Weights of a small mixture-of-experts language model, trained from scratch on English Wikipedia.
Size: 13 layers, width 192, vocabulary 10838, 37.1M parameters.
Experts: 48 experts in each of 12 layers, 96 SwiGLU neurons an expert, a shared expert of 192 neurons.
Training: a variant of Muon for the experts, 667M tokens.
Below are experts of layer 10 (counted from 0) of a mixture-of-experts language model. Rows are named down (a neuron's output weights, with its number) and show model dimensions 0-191. Each number is 128 + 24 x the weight over its row's rms, rounded and kept within 0 to 255. Numbers have three digits each.
Before each expert's rows: a language model's description of what the expert responds to; "comes before" lists some tokens at least twice as common just after its tokens as in all text. This comes from a sample of Wikipedia text that the model never trained on. Tokens count by the router's weight.

# expert 2
Framing nouns and connectives. Discourse words and head nouns like because, according, However, List, Note, part, age, plus the row label starting census table lines.
comes before: " of", ",", " is", ":", " well", " are"
down0:139110151085097119088164140097143133137145150142091078107106123082120101193126126124137139114113115126166160153092148130157129105186109122120095107155129085144133128173125110113135058097100117135099108118097101178093095092112131125135146164116138098117109128124138125114165117082094148187131138108146100137138144101072116176139122141145135156129134133155146136130130091109121136129103165131180114101155140116163147140147128166074137157108122129115125148126159143149148145112124153123111093137146110116126113112147116134100161164151091117138138134139138089157140121140134118119
down1:113146094098112125145127143171110094136094088091132103090139115137076112111142141176127139135124131113113138154138160143153133135106158073087121164115123113097090115145115116098107110107097112094155143150127113136113118118131074144156136117066103156132146113158101095126082139143108151087181097129165147112096135191140130140164132100127114163175117118111127120129110139121125132087113140148110107143127170134101148110141132133125143101114096123119113106121081117104098090146117106095151137153083110109141117103112154115146155185115115114098108097123141125144124169120141094150
down2:129163117125125129121111089131134163101113169151104119085086110158128116121135162127110141091117136135132133108137106143112089092136112142123099135097108148107135167140142148129107106109171137123106156137162133137083182123137144108157134149167122141109127131132165104103141146099121101111101102123134088112117137135124146184109154132163073177161106113109142104130180153130133161139121146147154158158149115108091114106156093168155121146173118105110143104157141133136080099163128136134159161143147123069105177130101108132124140140125134128120136156190113157128165112103159159119
down3:139136141124111160082161132098131111125133133114121127150156134103099128091132116090145077094155131130146169100082125103069120161100132124140127136121131166133080111146121068127141137160124175164110127146154146128138131125167148168143145139189117127100137116095167115145152148150086125107108120145174109107125164128144140173120092138124127158158114176095143148152140143135132149128125117169138124128154133125155116082087128174102116100103136093141131106130130128133150135107134095169116176124182127143150102112152156161143108091155088097134134130121144121117124150154121160101

# expert 19
Citation and reference parts. Tokens inside bibliographic citations and references: years in brackets, publisher words, page numbers, initials, e.g. Press, Times, Records, (2001).
comes before: ")", ",", ").", " (", "),", "–"
down0:152120124133111107152107104130125121134142121128141131108132148146166139140132094124106129100144162171149164084132163112106122149144127129129150128102140081142098122109110105107145177132102113120093108154124142112119128135114117134097131117132088130129094134158146166150155118125140123127176166122159155109147117129150132113124154090128109121123155100150137150128150164124174138107117143184112136126118137069109139137109119097129088105118116140136133118101084108084099083163087127164099119096118140079099125094155151144036159112107154106120113134140060138154107120144180103159
down1:131100169140121094135129146068130105109083098081160156118135158148143103094172110117119132118160148106109120121112122126158124115153132103189170099143134122109143103114134121122100131141098106145103140131137157101156126121132099178140162137129119130110120136147130124106089167091147149108138134133145089150136212131107130152102089139124140164158123151126153104112130114093121099123132118109126140110135101140117109152097182078120133179090101141134111140098125123112107151128150115150124107146126108097129110090056156134122113104188121154119149121127116172130113120099092125109
down2:134096104152089116100116143149104073151128130114117156102145160098123084110138106089090109124127156127183133086088125146109115142123109103131147108147098115122119130138129104099158094105088143126116165171101150199093109110171137135116138128116154121113084121115104139158123149150092115108158117121077122106118150124118136124130128111067092155150184116168132105116176107147113162105105084131129106138130145155091154115142128129132101153133139120120124121087090120131107117125172131159143111149142135175151078114112104145123146110090124137129124154104082150105136129128132112121
down3:160117085096164117128161118137143175108122134149116102118097095147103141148123138107082157129093150141145148083126144078106131139111118118126123164166160126119107168118186175107113134112133159117132114113150099101144150135090159149152099122101159172108106136123170091126116134114111126140175111114159083135146168141149121108127109158093164126131132136146119101166111123174113136104098139146138130149183093124123120111128111139154110115112141150125128170127167161117114111130123080121089133146103163132133120104110099153085108170156159098119119123089154096142144134148108172126

# expert 34
Coordinators and degree words. Conjunctions, commas and hedging adverbs joining adjectives or clauses, like dark and extreme, furry, purple, or, rather, especially.
comes before: " the", " and", " a", " but", "000", " which"
down0:076164125095120112137160104178112086140141094123100082169162153149136104165094158128133115094111114119144123129141170136128131079151126120145124140102153112143101094145132173146159183129118138192119129174147156158156163105153149150126111118165174094148141142105134104138184102150150097153131136105133160138133098149134100148109144134114107136123098112111107143128119147119122108096103093104099157120134125095119156128122133105108140105122142123089139143127134125079134140149148101153119111138101116114097145114126193154161104105138104098113113146135103138147146089089117161121
down1:124130145141126121063119155157132142098181117149143114111145155109099100150185129087136117158144100128163087145119054082123142095144105089113071156133092129125120123135123108105111086091136122114114135136090146144135107088115128074141118141140111153142096130165137109154116144186104092129140138153120092109150157130107102158135120098120118178117106129121105130113104129117147139109126131120129139099165154139123109108147085127149156157122122128126073136171146123119121123119093137152106066167153151129136145139146089137108122148096145161126085138125129114135147159114112145142
down2:152130126124145139142154109126198158145097135124139182133156180187120111140154146159161134129148148107091124097124102108173130078126153151122144143176125125155126109113121112152175134110127111147105137122118157143162164157126139149140142156113112127102152095133124104132143155128151088118139141126104115144120112144090089095169103155162105152149107157139124144116135092111154087166131123102119115151114130170106093163137083101131127104114132128183126105065094123079126114124118129130142134127100109132123113114167078116143123076138141107127165121141090156131123096140154134122
down3:093093179095154136115142143165127154171146133140152128107143112128144123126122135155124144154097105149158137131141148135108054171162169126063128138123118167181123121182135082160138103173131140102132105128136156140100083091115153103110116156158131120106126148133154143162142153141112099147140132176137147151096132100130145142135131151143168160139152136157139121145114124138135153125099164110096137147106098111139140111120124147125109179114149131117113135135129132089114117133131125162125121078093149196106157109128081104116128141128087134158128110127115162116123168138168136150

# expert 25
Title-closing head nouns. Last word of event, unit or work names, often in article openings after a title line, such as Championships, Cup, Olympics, Regiment, triple jump.
comes before: " (", " =", " is", " was", ",", "'s"
down0:158146167138098165148088107175138158133152138132087152102160172146100131160182147134126114149123142150157105120178125104158160128165104132139134157156150126145174146119101128143172089127108102174125129115089130106118120157135141088156143122142111124126160136181101141114176127102128133112121115084121142095168115177129128122121121105114129133151128126114140133147134110142126101133104127082135080106119120082131067108085132112148138147154119130169108117132145137172099159103138094110106143175111163134156106164138104132143093111128151116137148118132120122099103153151115166142
down1:157094136102146124107119087174133128121120158111129144110159137127144104112145130112146140129126143141159121156131107093113117112116177094094138101076165097099112162148083117110176096147112123098124088125128128115082144104140085125144111147122191124155117126129161134109151103175087158113153114114144098139124141127161128092117090140120134164131160154152142092136099165100109100146153111105157084106117120140146098119158167121141134107106105114103115148176113081155136158098134141145162086117138130148110126123083121122103155131156130120147095097103118168149125141092169131114
down2:101157099128129109135158128138121091085108104139144134156126121130081133122125182159164122100157114129147101139180110125117128092166132125165076160136115123117117131101152077169112130165133090120131125110097151117127125115139104125101117208184130141119164137127117138143133109144122100154141193114154150124120108137119135159095122134156137131146133154148126117164099176128193126107136151146103130108106112166110102081145095114152134103142156134115110158136154157139110120057118113132072123137142139144104118115095119140119106138161106143136162141127153123097126120095127112112
down3:148143140128121165116155119077115162117096131122138091127152121138149116116113119140093143097163136152097127128115100162143103085165126128117098168138126143156134126155192115131111129138197137130164107129144175133132112157124188154145106102093104138141106089116126128125153130113122137122154087134107076097146144173148119141110134136112146170140099096153118107158121172098174134122126116138181175095115155125098137124111155163112142163137114130107120096117123115160136176158121120112134121146170121149107126090148184130154138131116116123120148126083124148139150125085146104159

# expert 23
Institution and place names. Second words or word endings of institution and place names, e.g. University, County, College, Ex(eter), Hertford(shire), Still(water).
comes before: ",", ".", " and", "'s", " University", " of"
down0:112112088107111112146133129141129171151126126116132136100113149141170107142135151153139102154101136096124194149148168117124107104122125143125166140152143104145119110086131142089124173120112110162136147119088147107125128168162101131132152137132119183086116136157148158127153150121109110098193185126150099130116106165091133126066188129128140122119124157168091119112124103114127115130115117177180156124138105122163170115111124104117111106130136134163139118149129123119088166114112079117163127119136139113125119113125129089154145119137146120132114117148077100168117119128099098083
down1:104147133070140098148156092124088132149092108146110099146114105147137115113153160142105101113122128118108152118148157128088123147094141118129075138119107153125122155131173140077107121084104155100136128129147160152161095140128169159107135147129119138123107147106139113125122147124130159152089089087144105166132125164139147093116148160133137102119106095089134175128130144149135085145117130136126108108125117120193146119110137092159130120091175127140142167131150146075125086124155134143133098143105088124126114132118143179125109097139188137103092122122150137132135074120139096093
down2:121083133133139102151091149045143118145120099151183159125144114124160149128101112141116155111102125156093170104136120116120091148121101141094128109132119138152123165177134127151127156095113104080133107151138165122122110137117162124094122151124143124124108140115105117133121143130093105142132116100136109162117142150163171117131131122094099165162115167179105097142139112140110122097119125137127124128114099093154113117128157145135166168134171117147091164129090088129092111119137118112154144108152140144124177121130051124109107118127095135093101108092113089097093144140122126155
down3:137113092098173125138125115141131155111152140144147120151127095129121091122122113109109116107139086116164143147120137103117061102108112129120081148141103127170118107122115115117107109118098155123122099103103117137107139114114160149184164107122138136132143092116136097149117148111114177154166107169111091147153168071116108125104173166121140105179155147127121123170153116116163154105100120129145123144130093112122096091123097133117122120114163120113146123115117143157165087141107127146166104152113144087123117114081147122110108168128135097115140148177147108151172171144113160176

# expert 17
Place and time prepositions. Prepositions opening place or date phrases, mostly in, plus of, at, on, during, as in "released on June 22" and "foundered in the North Sea".
comes before: " the", " a", " his", " this", " 18", " March"
down0:124086111164173098074138118097098131150189151099129102134083126135119097132131099169140103126120099175127121106131120120104138108131126114128167175100108148139116112111120102106147110132134138136112145102116139116112150089046124094116178161142090132134127118119151095097160115114136131132100138138115124125123134083097118193133134159080120142112161102078108109121139056132107168141160113165127162157131129160150126104148139129113140126121139119119119152115113134165096067111145103118145135101130101118124144128132138143136099135152113100140100144147133108125093097134121134094
down1:118106094133123092107157129149162180130179152153157124117184139165128178138115152144135136135098096117154085156105125091107163083125158136126170107115076142127116126111108121104101143089116120147131120171132120175188111123127134092113119155109143108134120133079155139110114111119101138092179139107116137121099134169120108138152105125101143079123157124126129161110142147168109118197182104127111096141086148122156126104098126107134145153091138127157109147107135140153113117153138078131129141103101143146114151103113111116091108118120126124162124125155110126134114123156146142133
down2:155164126146146126106087108127146124163145110150150094141108094114123144106125148125143138126108130121147102160097087144116145116113108127095134079153103096134148137119161106112145144162127130151163128129116167126114123145129167164105144141160137165106111142141132129077161155116102124123151142140162159157173155093137204081078128075188122142150130120161158109134149133129142156102127115113134149123136102093131119139151162115133090101112134154106095164090110096158150146119165116109104092143123106101095115173166111145089120110145143142124169123133111156121135159119090117114
down3:122123120152124108128122128068101134145126134140134156146143135105135115138135144131128164142100140137111107108134094108143098099160110146112143099140109165149129133169121138101134155071160116134159129127143171155148135148120124116112132124145133135109139126153185160139122114079150137181099132181092129069096155140061141134130150122087144127112133131168133074118113155137153156153138151124145118124129098112155118156090158104132147167135135153124117142138132176167084141149138210126139137126131129128069140132147158096129104174143121105086127165108147139119092142141157127124

# expert 0
Concrete common nouns. Everyday nouns after an article or in lists, especially instruments, materials and machines, such as guitar, horn, organ, car, rock, water.
comes before: ",", " and", ".", "s", " of", "ing"
down0:176179158132083142106141159084119100082109139113119153155211152090105111132137146132150146159135101149132124148169111118148116131141136165130084168127127153153126133074130128089125111143102143122112142161108068100152110131136092128147142132114145106104120140120093125145146121083118107119141118113146122100147155195135140168135136124125129142128164118123109148117149156071163093177134140057126130116143121130125156145112160157125143120141136098111135139157145104154131119153166115097116150115108174121155160144169109140132159144108123138132112139137124151140138105157116141123
down1:118150107153129126146137109101136139130117142131143108106097118177143131146154160126096161127143149142119148083123115155116114114141150147140154130082121100130156115155122118152146149079161085154117150109114109101094053117087091130118107152128114168122112155153127146115140115082131139156123115103165145108166113168135131105102176193153127115147139169141126106120142128144115126091095168126169110149114131104150088128147117127115111129144112136107151128083121114136163117088082131109109131191176133102150173130131137099145133079116126132107130120132158123138118130057130117120
down2:146142121094120118126097150135133139156117083130120105089149136161122145148135075115137105091152139151154108133118140152084136158143151140143104139110146128091119109137110119104176127139122123183129123161141135131080154053095175125139127131081181124148136073097160104124123076103129134147149134142122119147133075119112136146141157152042149131170138145119139154130109100128110135117124140158148110122138167145151099129154151143154155141107124166106141176153132115108110137116136164153118132158137128127115114094122144127131115123132166128156093064154134123165134117127111109143
down3:109127129104141143108126148109154099101109144115107124135137160119190146158154125110188195105138117128133120167117107101104098118110150102089103161116090139153156135133147129171121121122197138105099119106133120120128087137105118101148101121125138149131108090146137139123142117148132081145121071124108137116104125090148117130090117133134108125099108098126129123121133080104119118150105137127123119119103114112102174099181150156134143152068117095109121096110114117126141155153128125063133193145117109108083131157115095095125120091142116125116099136091132126148090139098121106158

# expert 13
Plural and abstract noun endings. Noun endings and plural nouns in general prose, such as -s, -ings, -ations, conditions, evidence, damage, and "pleas" in pleasurable.
comes before: " of", ".", ",", " and", " to", " in"
down0:126150139114100089139132099131096147104149090184136154117117127098142138120110133132116102155131136172147182113122160193129099116136132121138088105089153138128144109112151149152113145089132147142122130115147112129102145112118167134131065148138139138158155121105134155115092136138141101175138131151151132133139139161170173110103153067146121105093116110106092142117122162113115127132159120198124130163137126127138123201093160123127113129142104121118143170138154126127108138096156127145175081168139151135126120109167143148112120148146119128174131173143150123143096127118155156140
down1:105127084100124142152097096172135122126137139133127130109169152105163106179130137155195128098069159138129110119131118119087130137095087098089102112137142082167138101125159140121130169134136114144153152148137124168121116109094106128124136135101117162106127121130139136144141115145141172094160147089097167121136109130078149151115129118087194110130111113141095148140150058133113103149142149155128111112127104120109108134149106101137111123113164116113108115117148122123123159109130138132150130135095145128141113086132112056155177138167143122144117148150148120154143153117118172142
down2:110113158106146120084133125118103110162129125147162146128088144125147122135130116131110140159091159092126102135110121122138166113128154148124115141088140112165141081171119127141148117145111104138114166150138175164126123123129129176149130160128132118124176129132116123155135154100108170146075120163130134136182133158150134131119128123127110100151159139113127184144141124090112084132122122116153156128084155147133120131138152168108136137138088149163106098116118193152172121075103145119097098072112163154140088110107167166104131133133111147084076127119158132140146157105141132122
down3:116118185095113154120138101132143142145087144098130129090136141117156138095118127169129136110083099109114125146154141103104164145144169138142127139126090127119114105135095130118127135134115137110119126124111137074115149171108152128090153161165164089103150118089162122164108081100109155125123116095122135134110136139098094144137120149119137171143127134140048148152161087142154142125154158153169098172152151087158164116143116126093116122100137139136143176171145140135107139134091114143157095111101169127108126119130169139140100148134123142110070127153089092127127098137135123125

# expert 37
Statistics and counted units. Percent signs, unit nouns and number digits in census, election and sports statistics, such as %, votes, population, residents, Turnout, yards.
comes before: " |", " of", ".", " were", " (", " in"
down0:076145133137115112132093102136113126101143159159138147118131119064136141141141122140135158137156146151168142168124127127097128087185124121159123144180156158120114135171081152109070146140125172108059101105131150128134116144124110115162122117115079111146133101156108152135069149130151120142114125135072133103135112123105116109128141120138112155179135102135130130169125156142141138127145120148114127120140144132096144113093167113113086118163115124122121123138162134088129074122148142102126154109113152155146126117097123170116119132139093117124133073153142164143120146121180092158
down1:163151149142129157158123124164180101144137144168155155125167119131102123111087131121099095167151089123117120189163118126122143115127111162115142063129081138089140146127084111128145133189121107118073144178162111093123137128145117147129159144135130147135162095099151129135137104140108106115103138104158163152112144096140145117151114134108134115113155102151141136148123119157189131083109138100100114158155118157114107177127126106174153087129146136125094100125128141142158133125112130123137106140120117131141155127154165142139081078127152096123109112137144125161158152126096131148
down2:138082144120177119145151131091156129131122098165116178129114079145128151155137146130132124142092160095155093189113147125158075135149144129136119135128122114109111098111142107135159167102121113200150119104146141144097163132107156149114130096118091131088142105089093132128097126148125149086100098126093166160142127113135161133115114143149180118128147138137071145110151086100126116119127127111102172165144126109115116127116138130107089122130134119127127136134098124115104127161144175102109133135147094162172121116160133130085119129104128129100076104158115073113119137138134124106
down3:114124125112105147193097106147149133090118119118115098093119116141149123088130133117088122088159156172129144139153165115129121132116132146101099133145151101160145122108124098110127126113116091158153099105123099151148108108121117172119103133128156101105155123112095110110150080128147138087110171127145129080111114120099132123113095087131123108170134092148160110102123162123154103106122167073105085136122191185119156108138091071172150114147131149134149097127147075119147133129111128127126144124128138124116131126133144102136124112110092137078108127105105123139165136172153157154

# expert 4
Song titles, speech verbs. Words inside quoted song or work titles, such as Is, Do, You, plus speech verbs like said, tells, saying and clause connectors.
comes before: " the", "\"", " The", " \"", " a", " You"
down0:165122128149109143122118110112144107109130122113103131121107155168125134126118123148139187097130124158092081129119131167151172132129160098137158136190151152078161174131136160136099153099119136136137101143121121138118119150146080137154141145149158114108142108161129131177108106128137114099162159153144152095119110139127131154126138148114163101174181121110147137118132093117114173167129118134098157137083120100130159151110164125110156107133172105121134131095140149100149121133093103131123113116155113124118129126104159119128144130089109166082149098112124158104089141094189123072
down1:123130123082134113107154130148106139091184166135111153120126129116115118087148161112126149080106112102125148126121121107139151136150120130134138150127122157115133153137110112085165130078163127117128116125103089137136159157165142090147157100107126129146146147125167135126123109098133118142110123143116143130161097100109142135164120163135141155167182131157140090132134110131143110125071142167105095121161097113115127066088073124135139150141109140163087141125060161124188153114165137126122168109161117094136123135114138152110175116164132152121137098108115116163128148159114153109
down2:092110169074095146129141134100142129149141125117118157112157143135154120153155149138158109098059151125116138131130140111111144138112128124099136146126146117070124164094216133118129168152135111085129131143145150153131133113135152140138106122154084158121105105095160120122136121123180111128111100074146095161095110174133133158152154113122146122079103086155124156109083133105127104140073116107123129121099104133101114091149111088118151123129136090113124171123132153121108145155152133112123113128133111127126193109129193114124113149111141148101109130131151139141110123141113119112
down3:138072111158143111154125117159155112100149130146154102120168098129139135124159146127104088154150120119129130129152150144110131143137131095134113129137091130127142124104124116147137110140131133089080097119171092125095133100159100125165168121084117117127134134130133118128118166148116136108098158111117087158116112130131116135126153117112108091115186074140126096089127138152136151133108098127115115130135115148168143107122161137113107162160142100131158117156145178162122198168098145137136140106128118165107119104097138205108150079131178149115067108114098126102158136126133124163

# expert 27
Verbs and following prepositions. Verbs, verb endings and prepositions in narrative plot or career prose, e.g. took, tells, afford, calling, with, for.
comes before: " the", " a", " his", " him", " to", " her"
down0:112158100118160103144093125101183098081086114129112152097097129123136112075107125135112090152155138105129137162134136127123096118097126143129135105124114128122121118147122172122151145113139133138109166105097133100102122148128135163128155151090103114082113109115141137163139158127132128131163117134054150115098172152142156143128139119097147091127136132151144142140127094114139157118114142143082122165161092141127119074128119082111128098147157146080133155111100143116114087107102176089131118169134127156110113090108131126150151103119095133141107145165134155101115144058151106118
down1:120111157132134120170154130110153152165117117124112152131137123150116138094115091108177165111109126142151097110087115135125141165084169147124112083084100144109137097163068139182128163136116126127141125088076128134100119102102121102140128074134142121139133129097138147142177132143088121121125124071115138102138153128115110117136108161129102127153168119122120154101131088105152147109150163118153159145144105144139117153130104109136092158091127135116110131171126139171145121156130099109102135122156158169158091109115131088076148104130115142111104131159119135139086082102140129097
down2:143125125161180137116127127146119095126151146154096099094161140101135151167142141109107113141167114154102111138130144112145146161140140112131099138158145146083130150131131118159159144099107131102130104156075137139140138138142154111107106106190143132143150149196140116130120111110134106117102064167109130146125153095120099128124088114150113135172099141149096144175155113104121117139108129123150096151134135141120188143090099156125146117162132152056133151100064115144152141114132130122132119127102122172155107095165140159121144126116114153109155133139147107099125147174143156117
down3:157114136129142125210128138204093153126164143121122123155121177115130163148138139135137111146100127151164120120119139126120116133068156136099132132147102110102083134123148138096156138164140100140120110120124118085142153105161123127092151130117101134143157124143125158085094118104125136108137151132125088132134141097122147111128118151162097074138117115118089161114143054111139136133141103147171114144164180098080123143125160138142120124093161144158093143136147119156112116138145179154132148124139130090111139097132102112178127133145082150109122119126082137141115096128137129121

# expert 35
Career and biography nouns. Nouns and phrases about careers, education and sports seasons in biographies, e.g. appearances, loan spells, games, college, students, worked.
comes before: " in", ".", ",", " and", " with", " to"
down0:128125128094115147155129114098175117131126115150166115128133115152107164110135141072090168088142141105080106104134095095115132116120117071120090120146113093142135137142156133107067111066156110138155124185126122113146126081093139157151121160102122133119125091119133130146099104162121143182119098107170119142151129109119151141149104093082115149169115148124134100079132096121104142133156182100141150103082129124148153147135118126083125127117101100129118119138153119106130138145172129129151124142182127113102124151134084135118144110099105154103126107114096119144141155139140145128
down1:141094095108126221120158144207134145158130146104161135113119082136149135128116147176134139128133077141142158093123097085132132127140113167132093153171121110093089141123126117131122108110143156121180136093132125105152114129127139121154100160121110160130162130099156118111159118125153140152124138083149152096086161157116134137114142134142129117113104113140123138111095159131107165161155130102153135155118161127136120175166105126147095153134097135111147120133125099111113108140109121153108139110073113138095103141095131103096135107136135100156127141183094111108089127131146123110
down2:120143148105174165076187117125101123161127107168143141119097197129131105138131180117135131128176125141116110103081155101115160090108117132143132151101118130135150172129160137146130123128099137148100108117131125095109142132107186095180104075130136109111114162166148145107113058114128110150110138144092152150155135156123140159116133158127144095107154093125131087127125088132138144140135117086128183119160109143114141133136160105137115124135146152157117136164110158121107115125148163097131152107139110126171145120110134124127125101131097147110126071143134093137138149126121161117
down3:166098145112140114107102082159119081111154090127120128135143113107128139145144157135153078094169117125115134143093108111163086109114113137067079134115148128157124124139158108088123130136104111122130114129103162137139129158118172112157112141142159168132122078146159177094110168149160126171079172158109129128167155129091149121125130104157134168162068081125164137122132154142125140130141102121151180133139108123115119111126115120121102132105147127144121155136157100123165124126110105125108126079128125145103142128126129110105127187120143131114108170098105098104107147142144148142

# expert 6
Place-name endings. Final pieces of place and venue names, such as Pl-aza, Camp-o, Alg-iers, Stadium, Avenue, especially in tables and astronomical discovery-site lists.
comes before: " |", ",", " (", ";", " de", " County"
down0:100103154124124163127122137156155111121106083147118144158136089138137111135118158129166141142142130133139121078144132153163133124083162128123140139152036146136101129129140081097177119136145135105139121148151155168067113115136183083133145158173102131103160131149141131144153086122127130159116103096067137141141118140103122153151135149134147154125117123130110143095110115151121144134134113127135094137106123153126084130139119133120121143129136147120093116176104119144140129132069116106075097109090115113165086141140118162184141136129119128138119117178105101107081137116131120136
down1:086124138117085140106106161138157126126142166157129117178118083095125139110099160134133105124134124137125118127115148171130132114158134146168135159101129118116100110117101111110095145101112075136150109122141144108099114150093133064120163108149112116106110141146119095109071145121161105124149110158110140129120100132101119163136131106100115145119142120156147114142123131109119130153098117123087055162156110199119116167148142122152150094088133140115116149136206105146131122113119093128120112140122090109114113101119143191096117123130130147151138109087132133169094116130115113091
down2:160119121169108089117123116140151110145125110138115108154103142156149117128098137139108139148122098104143135142123134177144142138129140132119172154128124125131183141110125115123114098116150083155150155110165125124159114109161104093132136113178112113127116160114184146131145117177117163104118088146132125120123130118136165135111135117203129127151084142110106065108125101128111126127181158116101152115110130092050163115123141134109169096088136154118107124134130141159088139146129093133131150156119102083152091144150086110124108129130132133171176111102116122147138081130155114133
down3:117113115141127124108182146122108149130128112117154140152097143138115100110155147137097094100116157126150095087134090137129122137140137123119123122084148141136105147105129099155098177152093085108184127153109104112137110114149109141140109107141121097127154147091142123114161092115135166123118133127120117111139143173144122150142103130136114124138141172170170121168159114136079120068159122119097140103133117171150193086131102178098157131131127163128129129145135206143148109086109147152129169120130160116136166111137111114096122129129116128186131118121080142112152104137143125112